Weights of a small mixture-of-experts language model, trained from scratch on English Wikipedia: 458M tokens.
Below are experts of layer 5 (counted from 0) of a mixture-of-experts language model. Rows are named router (the router's row for the expert), up (a neuron's input weights, with its number), down (a neuron's output weights, with its number) and show model dimensions 0-255. Each number is 128 + 32 x the weight over its row's rms, rounded and kept within 0 to 255. Numbers have three digits each.
Before each expert's rows: "comes before" lists some tokens at least twice as common just after its tokens as in all text; "mostly gets" lists some tokens that are sent to it at least half of the time. This comes from a sample of Wikipedia text that the model never trained on. Tokens count by the router's weight.

# expert 36
comes before: " ", " —;", " —", " A", " L", " N"
mostly gets: " —;", " |", "):", ");", " :", ";"
router:140139139136147161090115144109184121157111203117091050122200112077150087105100181147119101163126136091172128113113197119089112169120181093080113133214143197099150117098161162100106119088167149145101109138167087084096131152091131108120117103169136157175151075182067099050136125139093192094171169179121102111151139147137193155137152114133148080117123138155141079077088172062172139117132124165122124124147083137164099170145163148140110090160141142152106152139112136075141060078144069140093117089148117123096139125112094106067184144177114131090094122110125150173115125176155165105126127168112153177156086121184137160157075079111122185121150143121107100099140104152141105136170142171170202135106144115173155108144095147108165110125140102140128078125182146108150159120161106
up0:091062160127149112133140159119176128071108108127117137123148115156158132191120129092144140144153156096043076179119168114156132167132152108171192167149100126137158093182137132095129193157154122146097144136149135107095168150088175132099120132076141138099156147098109042059138086153110088124147147111144092062118134149109087124237170122133170167089112140178175068141167111176113152151099081129102127145111151107067135077106127124126159204134092122121106147051129126143167118125132121117181092143134114157092154079074087120125154114068136167095166112139118125236128176129109146145117143050162137129123122183149096130176194150144117126179099130125109138155116125129175094204117148178171152082120140124117140168153111149137151125121112158114157126133135099170095151108129170
down0:130102074144138149135078163118026141123105118154148122137072148054170116180076130070109131042156126122097107086155110105112105070087148114109089119140109175179072118124137134135115122112136155159120120173148080109090152140094131143110183124151103125091147100159164147107096178136169139118135087161135116158125120034144126150199027130129136108122137118134198072087101137102126148136093170191141090162094163201122127124119160198178094130101160133134130103162107148151145110172094119101119088134125131102062119140185117140102131160167086101204138122135108133077171174091159129102082158155133138136138151143074182076107130100153139123126076157130143122159160150171120108104173084150091060125136123140163171129146082156183116123119177074141095108104138144140120109148127093
up1:116121058098116121074086083085148142083119088145161147138175161049088085118180171124181099091088137144115086072151134147178129149095209093115105117116121156146099115204107080168133146154132118117147116136171138117084145097133152190112132107146158149102122148126122107162102105203140102144121138142121171097168101125144090179122135163078074097155053160118118156146139100125154175119093113157104099077142089084134125116224159135141126139135083138118101102105185168188148096127169112145130202135105166156127136100199162096120185147101098193151141129120131123138106174155096121158142121068097095099106096099118167159138118070193183115115128104123142115132111053164189129069148103135110111137098140144169096108127141145185154096124187152127160105113110089154135152132125183
down1:103122145141145146109154069160119081166125166110118131172058114088127122081148144147068065168177148155148139111137122049143121142098147119107188158162144107131164157140088169087094186075138146117136145112109173181130175169123162139156147126172147133170140111088108092082186165081125114156140131116145087180148073169142166101116145125117158124144116150096055120106119092095091078118151118180070166102108104158154154114156152142118125135124110163092121177119103039126109150139142172094138135088173068122107112170127108131150172190177170160144136189146112116139158162128079128129153166129133071081157145077102072170153124135116121110156144108177158141084120094170123147127114105206193101095156130121187101131125096126124136090104126087096060146132057115191177103116079157
up2:112146139115127123179054146103107138193143116160132169116123110099118104107113161141121054136126088092139135126168137166205129102129142072059122125125117136119118161078075128120136143195155088074144146141107127150150133144105152172123069162218132118134111135114103144158120147137071154145119132050158153149183197168114123156179111143135106131190177153098124156129136105147153183080070118123192065149126187100167116138064125140123135082100148162098126126124118115160123112156135110140145178143118128124114137112138138076108098153185130141097138168120136079128150118107151130165179076101142112099088137120140176104103181103066130105055160091112103129147157094124146096159105089110122131140202110140085189119101144141183057090155187162125108148068133207107054113144132082
down2:162159143075140134071108102183155053152103114172164123149137154140052122136101137133234151090151082166118107157116128185144135078094107102157074130109106111099110128143127163136071120137158096179116138142124134157075156164142143154095159171163136099091124168123146154180140031134150138088087147109107085164092085157156103114134187110064113074126148134050115092089168164114145147127112098176127127170088183187133154161119088148127105117161114108181117148127151109141163168090127130130112154130099159148111115162102105178083141102123154124139100091139156104121170109072180142128087114152112146176100093155140100135091172131125104134129092085161123138147128129203066096137120074046070097121135116141054141109136105170132163065115137095103080126123123132073079125132161149
up3:123117211132057152146115126076149120144191073158148074124085172143111136135121130135099137151090148173116171072112140079164217082115163078129090084118125152095113116180100096122108134095100139111120131047224139099147093096156077121121089106150185157125126128099125125151097151104120089136113145094143156109156098148126168106059104102074161128119072128190152084054140190146154090115101152142120097112148153086070089124116145090128187121194120155072183179108106103069104125153161158171102135126173126118149151134105118129083152155146095131126115127077140103132189062087099106173139189137141135139097164195172161078125150097071127142134171129119151114151131134109140125070106102074148083095139144109103155115138128162121127108127100141168104085159101100122105117144118114
down3:180206142164133173142174073154079119115084164136076183147116155093127187116166151174160102147097134129164142144131145115133123116095191147104137120126151113093121153187125109159142137099079140134130076126155120143132102118127156097107093139135110108113099157182115118065053161133108126122107093136080156119061118078120173117147116149141148117096050139157139045070063102160094131156128148124098120121126098073127133153132135164105131124132150126147120101136181156120092172092145159166118111117141106104087144161144116169121080180114200090143091125100158131167163187186053136091089107176125143093138066141107062114175101063174129087160161131083171141145156081104113121080166120102107183079103068152181131123118160160176150075161094134155102136116107145118072113158165097
up4:136125171117117109171127134087066132159163132126143107068117119183115135126146116164137120132125136180148168109166163130107074150099204114110134154141136135159128148112122130118090083107132098100121139122088128127138132161081123168114130151156090179147178088079194160115163102109098070086111141035127143123058161117085140125128143155151103109152110135145097170109108077153125172113117122091066179090091165173138103135169167128137082145189144090182137134110129119163127106157064210103129139118111092111158148119164080071171100145117101153130180122148130165116132074169109071149111078128162152088148124133108178172059149146122224159110114112176170189135088084132077165120140144108160097136130107117178089157134175159131146133087098129049134104107057092140129153116202155
down4:148119128187108185132162121171187101149099176116144139195120105141163143153130166120080157092109132137175141145123126183147192164206167113118098118121120134095117108044142152137129185143123105111092093165130112200146128079095135110131096122115122131145170092059183117162163096142085093101130096152118137085181110097124145062076102112167115160161150096161097114114097144099142141130132138094124069106171193114110103134075122191128125092187101199095127124161147089114183036074162077123109121105152189160154135167193143164142101193060132126137102145090170135136099133117063162113111130137115147109172103137147157127107157102197132145148167170076143163097109117174143125086125187118141119101118155111148106140104127136122124131125090178126145089144186158108138113152078098
up5:167098144145153157145166115138090158116172130105142072164126115150170073077162133149099133147179094126155125110138085120115144092156117118125151136118150148093164089172149192132136076139091140084148150093068118171187104140136146107091176125113142147117131159181055195103095118120139138119139049207058145154147119097037099127104109136155124122102170141131083142138134134138118099178138095156168152083104089010145106125092128143119139092130166144187119062111125151133090156111120132112109166090136143111139194155161127112106103122131116136114074180132143114098087140124150123195127103148109148073183152125138186079160066082089173140091208174046110168163099129122086102131076131121115129132082166144090153144115111163097139140127129078126110123138132115133189181120116119
down5:128092076118100104150098178189105172071105081157128128130115137104076122156120150092110117068145092130083118118118114174086135131109190090147141212155128163121180143111115129129131129133169137143123109153173114091096167133137124113113157135184101127112116154117153141105140137192115144042051155125129173106110118173102122125158188147096081103178144121153145130087120161127114134123090085125164094188166178182083107098088153182126097155194105137119116182139106072092165102150172127248123100116115126150107198128088129116165132137183122092167115079130125120099146134183150106099161119132125106144088148115158131145106132132133103147111146140108133104081140117144108163114148083125132091053160137139098048162120162198193157154186146063139098172085139140097085126156096098
up6:117125160126128128222189091114146122116197083107152120138155132130111163157124147198136131144096133159153101129128131140145156113105130144167197063159167141216080107102111160177171176127183152094166162089113174111143099157074105169195167214135153127139192117105120124161147103169200111177114098118171120106154089129118175157072201130128167115115153161127130104139124155111100166111037109151153096117116115111094119082155116065175101118141081141108137132177161102122111100090149101104127133135132099156139169149115118129137138092107113128198135121116128149115113094161138190106198155148130111089130111126111152109126150171096093161159068126119190077126064184148120087112102119114117164053090114102130117112172125169131152128080151095116110117102136152075097125155184137
down6:131145115140132095082097112100196094094067212085136128104172200131139127076142086181119102123109187079160139176141144038080114140154135083127113152102091164088169139098200101109077115126090142165140153146114105085121153133155182112126157051113140085143119133146145126146104159120076181014090155130158145147136127113138131098184137144157123127108117118126107117089129124148063081094162173110106123088180133090134164133112135130126133087154178064115121119111096127133130129156099128186133099100135136163119101084120131086105179178139129132120102143166111099128123125096136147105103112154123104129176110106210091135116062112142160079135151154107070164128154106066152099106108139173099193153219086130177126095150086118073150120176097090128099138101131128139149117120168139
up7:117088152075087085146182126125134128128095124146103069164167155110155087075108099108148155131148157142148089093108118088096146119102163113135119129113100108094087148164156144138222106126183194165109069128105169107167140174136164130133140109174219118104123189166170107103123125125171066095108155125112210148132096099120099141156107110072157145110151083131121082161095142118064155121074136111123135151130145097133162118154114070091098098147140131065155154100144103069115170114238146113172136137094112149182134137131146106090179061134126142165137139112089174103190105145131158142106157158178158092113141206193183104118140128174104112132115133159126136125110067162107099061127116102111154119131108134120114108130152140147124070115107113113097139159182157128037138152110090
down7:133149151116077198177131178151153138122088078126103093136059143049173087148153094162119074172150106110159136129095141118113155109156104120097164121132131123120154211119128204128102150098124140151126098155201111135130122109164090063098102119118144136103085119109111119131145157154113120113132166120116088156106150131147122125073176105185096138158103189082130119122171116138082132141173098104064099147100112140083156133104147122115051154182117129107137151121097116168110082088131144113128141146141155144094154113087097202103164152153160198095171158163120163111161099129132136181126126080172053070146119093181195158157063090141147105181129112151156108157079110142048150112102177103078166181122086198142144087143126152113131158146122124182117132134155165157153093138172157
up8:131113144122085126143151125136074103144128131135166125146152086099142148092109080100109138134142133155113152149156140113129100132099130118133155113162120136142092136180105135160050057102131095080118118142158079101128111135108107170158180167124146118111215154146118239120142154182142106152123169155081136163180098101112154142203135161108167090174120105129103168111113092086155174069105142187152135148092161105150177075136149086141120144101193123129146128074128094154165132147182161070117142161176148142147154097110078127127144144087125146120164166131154123135118146128162168135211108159120092133207141099065109120159148093089164121174215101193162027113141131161148098104139104141104105137105193140141135167091159125092140127105108131151212125123101124137052105152133159
down8:074150099122133163139115187160157182082146195133096159083164191093093117144135103173163099096142131191151103149099153106114047142129188126154150085098103147087131148099098125127174129119101071144148151083173170143103184088124098095166163151103196159177092120128149087097176145146168171142144113117113123111150062112093057125128128119136139157112136089180085129157080171148194129157029095134134099153154071090150131103140107108115149097134097156114125187123170097114148046095159044120145072153133151182102123101109147105165127159158102085129141080092119154217170099145143139160157134093170121165076184094124104125102135128125097150113131164101163166144128111151158143128129148112153121193154110133124162139123174085120128106163105127123134119106113070120129125152155167
up9:082110155153134107173115159100092119147118108126123180119144105154074126110140203143112111133099123165098191154141140156169146146136121074123120156193099096173090166088148083169082170127094115117108147147097160115150136107114125089145100054137156114098118133143152154108134110149120179143105140066061139152135151150119100099160125157145107107077084098189138184147114112069209125138197137174125099148192131135177079145106113133200121092096141200133117139111086133148135109145123105097133094122155059197121083052154125135105118174163079140105113057128095211114142082169126134122092164094083124131149105122130146152133171138151109155097139170142144137150155107088110045171156137145124083103143085178112142174143130128147106101149075202103155149093171166137076110136088087
down9:142175163082125132079178114206172090178135171137067083101135168159132166108130100168074168149125131115128099098117124127138129182131143166134200102145136109111130053113126110121093164142110184155117151129085142063096198219150131103122180150129110103177128081158089135130085138101114145134142121145178196090114166130167138184110108082113196120099171151137099130139084098132095105160155130076128143117075102141117150163155113143106136089077114112130146084147085131108145143095056121123073134152108139091174090199150143136145174079148159127065107183130100122185116154172133153118156130122130143156069160165121120121132121100113129121121108132168164120126086178158055181132110077174064069068148135149166143122096137098140132152133088146151163094167079118136130138155172122
up10:184103113142073124160146109119155110125143100115125129178154111185121151099191096135142149108109106145155141142113110172084150097138079159152140138120151144195111072046152142111120078146139179044149096143040150126139109107150133115123085104100117151171141171140133125095139132101126100075133148129186131122185179132157124105080146142096177065074093109156190103171156146124105096155108143174152145157076114142086142152153129145177123125165137155125135121117165174146198116071157145093166060123119090140099179202122158104111133160103092133164143193137152142140126190144130183161168182138146123050165113125200105134090114081106089119160085206072138102163066192115122124143084138126125165159116107121085120121123118117119132167125160103148110080114180098104106104161116115
down10:071189150143126164165154124220127146109128218149161139114107145151151138155091115131083170110118158072094079179108096107139130135095167137065086127148162099058122161119157106183185158188120085167119178118140127115131120148075062079143121161127143132095113156193128126146107133183088153100098119119126096176099127150173130122174085161151198165129125183109102126135111135105152160077147132135133122097102152149158113046076099074147117131183115144142167144102080110174092105114134056195097120144129135123113093108149091136111124168108153111100137098140115097096175138132174147125115131132078124113142114149088069128135178158105081139043152159115082079153154122113102126128096103077086114183137128166151186141132135136142165164158145127089180115102091161170155167164170125
up11:126093174144157152094110107134182131116056196089126144117123142155152107072058140145098128152109106079144116156119159179109119183112124131113051138113198175146131118044082134102192113116121096107138153067096130131131121168107115117121167113095116153101080132102163159178093103107148123170127142110082151122097109108095102184086110102146116174143130118135043124166097129102119138093138151135191183115118048108155059165147147134136168161133119132218049100174125156128161105138100101185088102125095134126186174112175120156145130148167122106103143152137144119091097124170110144103145130162182128166109111175210119116124102148153102168152158118097118126141114158057082156146178124079166150136071154083114131139079153080112123111096079128149104121151181123174127127178128107
down11:087082168123140100104108199174166101080205144170024099079108142110105161108145085165109078105088153151120119111112065102103071138148177141151137141184111104127155134125184136149107107134090105107157066120167120154119143146130121139114123137143120106125152132166107132136132095171155102149112089138188127109135136097113117138157255123125093118094097168143182093180116139120082197172084101136127140112145181095163159138102070123087132079164103109163129158153055106173110164122101193086158125086132120135080126080076163144138102107138165122126149155133110096117119115124122156116152179124115152100155118154113177129150123185106115185131141131203105141136094133118169115165066125142104087159153140127112190103173162174077145148146103100093141156129143125124107154112189143
up12:135088125168158114096132080142155117175121183150098144175089148118046195064208128135113113208127150136136091139090192135149071115166109139116148151211176145128118140093077151107131154092119088084110147105095125126156109053144130109115151097096137184062123147125123143157177163157132090107085118109176127089128154137124108120176160155127117113108142112199139135111086109093113116102128151135091124212181118141139147110154149143146140077105165127146188140096105137107112088162117119146169149123108126131140079134175147139184140121084202118076129129051073149141145097097102089164143129061104132131145083096067171216149158128166117140100069164177149206130182152155142116159127100138160117171111111112138089121148173115160105110124099120112141159135143117152106110123173158
down12:126155122081103144118095129070122108086148136077078176136137135157199094154111100111069190127135115108129123165137100107150221121109176144102097154122116173117122134151131121152072097193172135112117115117125109138085153152129131085085083225196118143226103093146166069161081048099114134105135085091124083125146147141146096111092157183090109119166178118127168108156146138165138116118062116140124169082176128067092134132165121136117108170129126095103167108103187137161157191087126118118136185167134183166146082138161073152091094108112106110091136100149130104098104126203138165105146105150075175161171112147163124106106048150118177111163153099148139088147143109107122118177122123105126185165107083165135139140111135141141103110096099149147122127116150131090126102110191128
up13:153121146173112124110091175159159142105110120143076114115172159120126144110167110156111122174078104155126162064129104171126119202101126141137099142112164151121146186108093096156092124139154124093159125139156141157129090188158112116171177094103115150112107120138092124125146151166126166149107176134068100132110158066094119121109093126113038139083087106134160090105126078173130141098120178113144102131176061146139133076144068110121139183149068160128097117107128105054116111098135117064135109172110120137121147168151175172143169142172161103140073156085154077123094090114137128146115147214093107105094181122136200121194103134125074111108102145078144080138172130150133117067154146106185138149131094079124101148096114185146175104046143176170122124053114117178110182140161114
down13:101163157127171120134147125194132135180141186086112174149100115155084164111149145183184160136124153191135085107097149083062110111099124205144186162103050146104201089090068117092103138188158096138140132084135086124127135123114087152095190172169160096139152142117148181132127172119159163139134185136140136159141133192116126121158179164118111097155125177112155116144099130159154124078162105161110117156093126141164150110141092132151142132117115112210140150117099188141130141103092117174189121136096148134109180210142119090086135114183117149116163142131131154180123122122170158095075119115175190097164105124144163150081111080132190117093115157119141111190118112128082154104114153096042157139086158133118099106136185189103102136141159119059145150144148166125106140113100139
up14:077089058070081128144153153078119138101105159160147119161106137116133121151189173175083116125129114110114164114158177079162148134185117148157156106065138125130161113086144104148140139115137090134103165104093123156074057141105124129134099136087101143100103110128150099139101123165152118145109138070163202118153137096125117098094097170077181135103102157117090102154105200090160094118095110115166127108115100217073139154095119126155097138110082129161104098104120145121106159136122128146130179132116147140112148136171120093115157129144076108096103152089155095128168171103116056127149103112147114153159112142085130128116096138096167101032157100176125160178115129156135162089103150155159105218126103213127041193195125100031125138103081084142089116090137143160141119130118087
down14:151156141110106085101033118108130133143125175140135133084149146091159097120211056154162096130150126152140150093125139159127108101130111082118117154120107150128102052127169124139101168134112173135111110039123146150070117166125084106176094150128149052170124096161126140135099050138161098108086153137093074132174138142088118170128126123164100199045170215172104111066089125125139139162187138109080192160131094081144156128167146156098141067164141147105133119187162112118087176102133135127065095101153180140163093174181123136146163115204132129139174126131135097173093110143077086141154126105171132080081132148097125085157066089149127144121141149130069098161119093146120147117093121084152140152141125193123114121121116174173098134157116117121148143105124156121108116110143115
up15:147056125131099110113121150085106119124083085125092113171188155095178144165103123107103145094145101086126123118141080110143150171080138160127138112093174144118111094176158135131095161124153088066143125178137144142078084113161120136113095140113175142077154160108123141086172102101154102131209097167131174059128158143122145089184187079124110165178141170162098096107074116153091134076095162116095158154159137142079127159094089151131170154136077162069153110160062126139137119084122129145139139178156102114102149134146083152121151131136160168191124145109144105152114146114156099102145105102059112087111169165124039117164160159110149140174164160099127105094111209095138185099150107128098133136154114188085108112145187213082128135125158140136160121111153125230140117102099162
down15:115148116122119177126076121145075183059112182040175100134133107115091134098075124171167089165064158147140089088137164160134112093139138113093143139110162067059137167095111093096111088094058158182072073102173115163169123133081147124119042172144055098136118184125093123136155127089139118084112156108160105186187121046119149154088117168127167106117123082134049157128147104110189129122113091147156129124138098140135136146112155135178154102116095122134169193133158129130160143099103137116109127097115103158165123074088158132131123070134117143140167105123113155132152170169131107161134121094140137139113097123140169178153123075114104116154129059149127126085144064156180142113161149142081171096148191151158108111083092065135090109122154104151108169176108131122122100130140137
up16:147094108101122110132089113157110124170186106077186114128136161082141146098148158133183096117096070126150103157160145114113182105106062124116117129126102157098146158078120093115158172161142142106106095152101192170143088035101098159168093174143073121151077135106172158128102120178162138127115072081134136136156150144096108105162151104150127123133104153112103148093078132146247166136131144140118135172117149088099144167180060136118135191128155117063102150141128220179115146100132157095156115138036134145061116142088159124128155133122154123122123117101116219156133153168068079030121100130172133178111120144148140152107133128113138108064115140147095062124117146109176117149134117162149155153150166113134149152133090123126107114077090129162163145174137083141107158107134134
down16:134072119159188144133101119123125139204115138175119161155189130126166130124092107083131129153200147072138158115149102092197120132148157134118128127130097119165117085149089121119096130138125125135105081138125078061111147114131149139189122122110144185181121127159124131111114135111091108117110136124149128140113128155096106117096155236090168125067148126083100140147157143175069147131166192136165077156163149078171114094110125170081091120099168107112022169163150132037124117188093129123110063117154126177138114075113113121144115088057112189118074099117096130119153177176097164079151120095130118113125070109116120102115113184131119133102135104103131157083079111200143154179146156136184174123106139102122134139126137132068108156100116118150170095105114124096111041144152103
up17:130102090163122138128179121120130110143152168117097183137181122111186166097113152179111083161130107084198147130115116107176154150147079105116142130146118218107194134116089105082073180187130188139140131086120177129184119147174116082176124151049118116155134171143148140113124104126151164136181112132174128122206142130127154116076131126151105132095150122143129083109165128158066123151153137183121162137147126104176085097161129108136186143064135128172128142057113122125076150107196094110080090072136116156178125113114067130150113135139134156109103148095103124167174093128100113153135158160119112133131132157135127145095194127125144081216150042164118106099114147077145066099107130150164146103094140129036071151165120164143116138135128157126112118157102126136108116132046098
down17:153155145108116163157115156139112090096109152128109045133102079102103162118117112115068150174211151113091107152136103142134160161177152115149085093156128087083103125112118137131127085132126130121125200135123150038187128126125096105041118117214133163143101129108094101096200179124037112131148149132095102164151152122177202102111163134123140115114133122151161105161079141094124115144157164115129126115115105114128147201140145137132101117119117131163118149137093118091219127079129087156165114079151070122153136136151156133082120144149122105133120098163192127179128135180127183073151143096130164139140107140138106176113074066124142140049101093136136143184089106167094106087124128122164196119139077105105098136102133132143123095129130146130117110124196121112223063131172162
up18:096115177105157143173098118108144114156136119148121190117204137122118076096117080156158083153113168153127132131124128101148137199148140161141187124117191145137127100107136101162132106107040135113068093142126140174150111109133108156160133167140160089109106182148136093130095131074089119175087116117131118144071095139110130153050139119109148180134143087151108138113126191153170167131152105137149116137098167100140097135141095097092126105110121100106140155090081072122127135158100097200144147137174084163123148144102080148139137120115149137147100094206114113135154091126105122130181128181134099172153129154135104125070152161168129121126075112134087129111067144109055168089129133207100171108079117151136113123212160176138159169088118083177031099097134032117056106153143141
down18:156102137160066175154130098075205145161162098086096096089146132158119145108066104148064091079126149137091080157173100161190133126159092139120107170158099087194099122142145100142098163150148188140158137166132153105123113121121107118114094162121151111127119099144157160123111118119093085090122144109117111064117134075219124126163112094148074113142110141082079118131157067153112115153133146161139101073106152081159156118115165097126153107140073102213122078115149078170147092150141119087181125158102126078072127167163129104101132161126149119112206153111088172107095191121149145084183142107102163168099124132125125112228107138176157094153107138110106136132180114099174154147096124060128151164111128140184143146111106072096105141119146147134141133166147147088098106136203180
up19:127144092149161169133116125120120133103127116085178151149151130104139108069090136186097138126138122131110076149141164117106156187154101110184089114144166097147068123124146163108107109095086145124169128108205125121146194121097095120144151103110124100140070100138102124097148097148154092128084123125139095144108091167086119172096165122171121122152145142166135134112121176142113124154122082133132146202163117150160092090132107121075113074104137199218050078160154124166212104198165099100123060177112084132090126145132114134088075073107141160133123153138124195129146132094094120116132116133147141147150117141169148126079183191129128153128187188152115085088125061168176151071098096139180139129137145099071170159191203108088140110156154109149098099121106121125115196105111095
down19:138099172142145150108109221046082092189110090152095167095182196097115169160163105136190151136106169075125149114164107131113098077108135134098131178146082129114088095163123143039092154102142129099138125155104141165129082109128167131142164140074137103160167177140158150126068190139123114181132141132078160111129183123116108150129098150078144116129105096118172149170137105096135170149150140145143115144190104124136125127104155155095168185143077144069098151150148151090082195125121118179099165114124130148151179106129131099166122117178162082126145163123164118103162139169193072064162100122160104090163113130083126157150152089083149162184097146180089139166154136185148106142092124142089045122133136076083098130098102178120127143151085114156129115170122091148121095122135149
up20:123117123143198124206143168114111132111173125107176071062166167124132057166133127085134131162085165123185090166109058145115161129068147125139154146170124137108065166118122138115170111121179105120158150099110078111114136135078113125117151147174135180093161084120106152072077160134113110163092112148143074130125111110135179076084114106186081101127063141125109170128133133121144158133128112093167132167148144180085159050175127083114133110126161109124082122111136132092140130064118103157126126091108083161201165173131120160076118142126194124155155114142071123121101157092087165086127161167179123172078209110099094176134120091171115120110095106162059134107143148120148111148130157125146120143142154128160098151128135180111118059144155125112146108170066144119079071095118074
down20:173158134120136095134120090159123105120104141120142180086071153098157174154118122152094163137086083110080105137191060113152137161077157136110120154106090149137076095147148052068127094149137123101089109087194135153129158117160114141123077133127150087098104134165122075124117130180110149211075230106104069097172189099127142181152128110114132166073137052162144125107107105149160124146148132110083114127111100144123130143125136161109172144077076126110110097138139109126173098104087174135129169107200127124148182152107157113145109115057160138133179118101103138179150096117157086123106133130122173114146116128114209112124161090091099180163090150117085141142169153057168122093159107171160168132110125129149134098100137113040132186130168191130123150121136129129146131123064080
up21:151169157178127128085179180135130129148137113139133162176132136116148092129110211089115104159126111082103133128156093124126088145117091139111076126114166161127122075161097121170091118089119176126118113119167157198124158130110115103176150118165195156084117090172106126121094121178158141068124127141088177113097168122189168113143135134170036132115163106141100079212114102114085144132130104103094128156121132122109172067085141144189154113131195065114113159142184121187093082180120158145111116132160107162101144155093096148120088193059101170124162052117147203122137155099114178110117172145086151124160159103141131088125132130096093126069154124151146157131073102158144206113188128085107171146123122098178149154131138133105108126134127112122184171164122101125059156114107124
down21:169162135091116171064130090128089125177180160124116115094099136157106188108097105182175125120089110184143157146079105135102095150105162115129088144115120132170182108138112118121126065125083112169130173164135141076096155143081122134145104101098110131145135179096147143148152134145141175195111165120131138098107086113103128195171160105115115131129134090092146134018077149131126121118108100145153092067076166124121120144154149103151157117130107196082130144170124180057132136145091063125114160140137133124134145109172147130158192125153068103177069138129066085172160111154102145130168053102147058154092168138182133130190132137178130124134129138110085164088178169100158110121077124086151120126160139124184174115151128056120121138145091143149125076072056162120131136085125114
up22:114155131137144118152189129121107160108141129140137120037108142108113178077118119124165090134062062092178132163163134150146078175091167130123118113144148139075187180148170117126177121124182166114151089134121121130141118135128133134169067115142148156141081116092126080106133127132147182097097134137131135188075145104076126141160181116085166145100173088115098144152140167060092065173096120080091137102092110132103129124150099131108166153118127106078145106160092060153162076119137117246070137087089123123156147125156081121193122155083160087131163120147113147101099155088161129079198164092094145131164152119085145138069108159169109149138149125163127104094140112071149167154109162148127135125166092140109160142092197128109136107093147135100121057221130116128174110137123100
down22:123103146135104156118124127119132144176084149088115192093140170087090150095112115144190119061105122122117098141129142139137142193143125157142171102075174129150139112151086110141103130117071093113216169093125101123087171233118132182090155140126119138125126118140052163129192162062121130132133076155159145083133122173138187127153126070098104181141140079175123145139127134122080176131167152093168150114088128097147120114074153119102135095074099145141070092190099140086175132089117177136099099138134161115211121085129131117136076102080087111106167071152165122095106136170138127105121119152142119148119168156170201200198155166145162106122174113124125080160108111112161112095125128189071114148127129095146116167095137163172091107139137138147103102131072174161124096147122150
up23:097134189128121111114215105083127120143144159193152136151124075095118150101119150134138128120113154173190193076104160152152189127139100073135109137099145205124097145095075164128119160124144169154137100112179132142161143160070143155117147120129126001139188129091059061151153149132128124130120131109105165134080078115127134159125106117080166172083123204151098109130099171111116106120106149133134139147118074093149139218153169097149158158120090087112109158136187122071096143103164146101162100122143134139104160164119161100140151143132147105104116125132113158135059135124096062115108124101129112097122175159172108189131138086120123104132152113088173165166115181116200115122050134109125155142161109120101095087117124114102121066126160149133078089150125065189149117152080124
down23:132143154090146174091159104120118127145076095064109212086100139178082173134035126113120120139103125114163132163128156097176124108144232138106131095203151140191117129117137108171153141099138108175196100137129136125091117121101150150106094139104083140162156148109116153105083108107145086175146165114134165101096159125108108149106189160100119090136123138187175197167092125145102135171147122148105093111124083147145165147057100177115155108167092114130084096143109126119128075171107150143185086114158156138127171155081076156127121139098143088117140146079115089145101178138141136140080203134116080089159125146138150117178099181148126170155107114100137158109127190159134161134185122183092116053134174101171176110076140095141133095122099154168092165149125102085097068129128127
up24:139040091162119098101116148083138148181115136151149084142109140108073175102156073150139093111074164120142133069128097122193102166121094085124130153102104146104128115133131139156147091196106153100124182111149139108093160126125076135096093120196154125098112154134086134178127141168127145185086119145136174135192117108128158092165140171153094161132102173159064168139108124134061128164150130117136136146148142160097137191172116137090159168101138162090160100141136155134110092182136100106119219145094058067125110194116117144074190097139115116117183145125131154146143102110119092123122125129105114127111097137102083110098202051132119159129158108078063134174145090128135186145167155153162156109106146146112146099098164129132062116162130172076111115124169201135171157106186178
down24:143105118182109129130106114139105124092069101155119150125142127168125092123115151124128081105177153088111137138108160161072182182142189157154164175129114143113089128154086077121105140130136092088104059158086134122104111089138181137125122202146143164135090108106119113103103164136096127093117126158150104147148085101156106096061173112138127179168151136154111158144149169083140062139162051160136153123156071120071092062170193129150113108125145123101095192150114111095197110078105154156126135116159142149180140082150123069070161124126141182143120092108148108118168047151138151173137137108136088138128202145154111186189109120155120141129118159103185097146183149143187110109133128100139128138130084178125104145127107139108085125119129097125010081120086103186193154113146121
up25:130084175147123144144115091139163136148143167151115176086085061160193100105105080112137106150100130141102139135080158106136113216086121068125152103221185118102093143123105155127172117129122136145117126150105150132116168101105127171144099112170133137108126138103128116187127132109041199165120168138159152149168171109155193076108097081103142138138166161143104136127122127129147143136117130091157125174143184181152131144154175058170155181216152106084096137141129095126117063132138111096108135139135169200147171121159136144126107186136159093138124147120092127104143089092123127131098117159132108109191129129114143155088160206139117110117112123098162103027033185110095137196116125105128123124117116066132151111126084137116101171128185123147094086075108102110161096113149151
down25:170176138130108169131049192112099156124101132083153094121171103086105094118105146147148138122156151184127158174151123177124092081183100143124124138113080138082105172105146161164103144203111167136164091168143109090091081140161150101139126166107133129173100091128140111154155151110155138167136112148096078098090191070163097161175177157179093145125178116127126087134127108138095136095136092131137127136145082130156137088052120171168092098143126181081096076091144126142121098123189137093074127146151150054235102144149073055110079152095082138152110089105119130115138111102103140114102154083069197122144115100119093132120113157139126106153166089122111130179157147142086171135157099182148106161127168148146175132094186127153144114115114146109153150176181156190113125100175119
up26:118086104116117116146104170118116140098120169119128107169111097120093168134169084101169107047102112154069124107093200129144129086070108084158123177089153152151157150145116087160081110144118164134117096193119109114128163133147150125018146112105127123078098139174109109197126144139085130143180123110121117131111119105140108104179123181110103136142126103112111112101106119082135167092133158158190103102134161130171145159159206140194077140112099151120095051123175192156167123150131151092087108117136075111208084163157152113147138187131104109155067193105127165128119083092088168129129095042076077113109162161108155102070099158110096138183121086127132106089134158152170133066114182124141140135153116149151120127165125172164158110124140087135131129133132113203178141135147145
down26:179147093140134148118127114138091152144100086081091084176096112166138130135115170135150110134153143133110127137152153182116153185178176110139135128116135165079134128100082124103120110084097083130119125120118135182116123214114150101114135139206023146107170092093114153177100077162149165100188103155133123099132078109165172107113161107136131189052085182164095141063152099111167116128110146123092124058099141131100128117136130171111163164223189128133141161114120113085128142110114102173097175112104077184127129173112105162092112107110124118199179137143124137062090145156143097098130160148156178166136104126115106137161157077073143151127163105178097111122060090106124144119140061118132117119111162165041137077129133104127119095128130153133164099077158102085127075101160109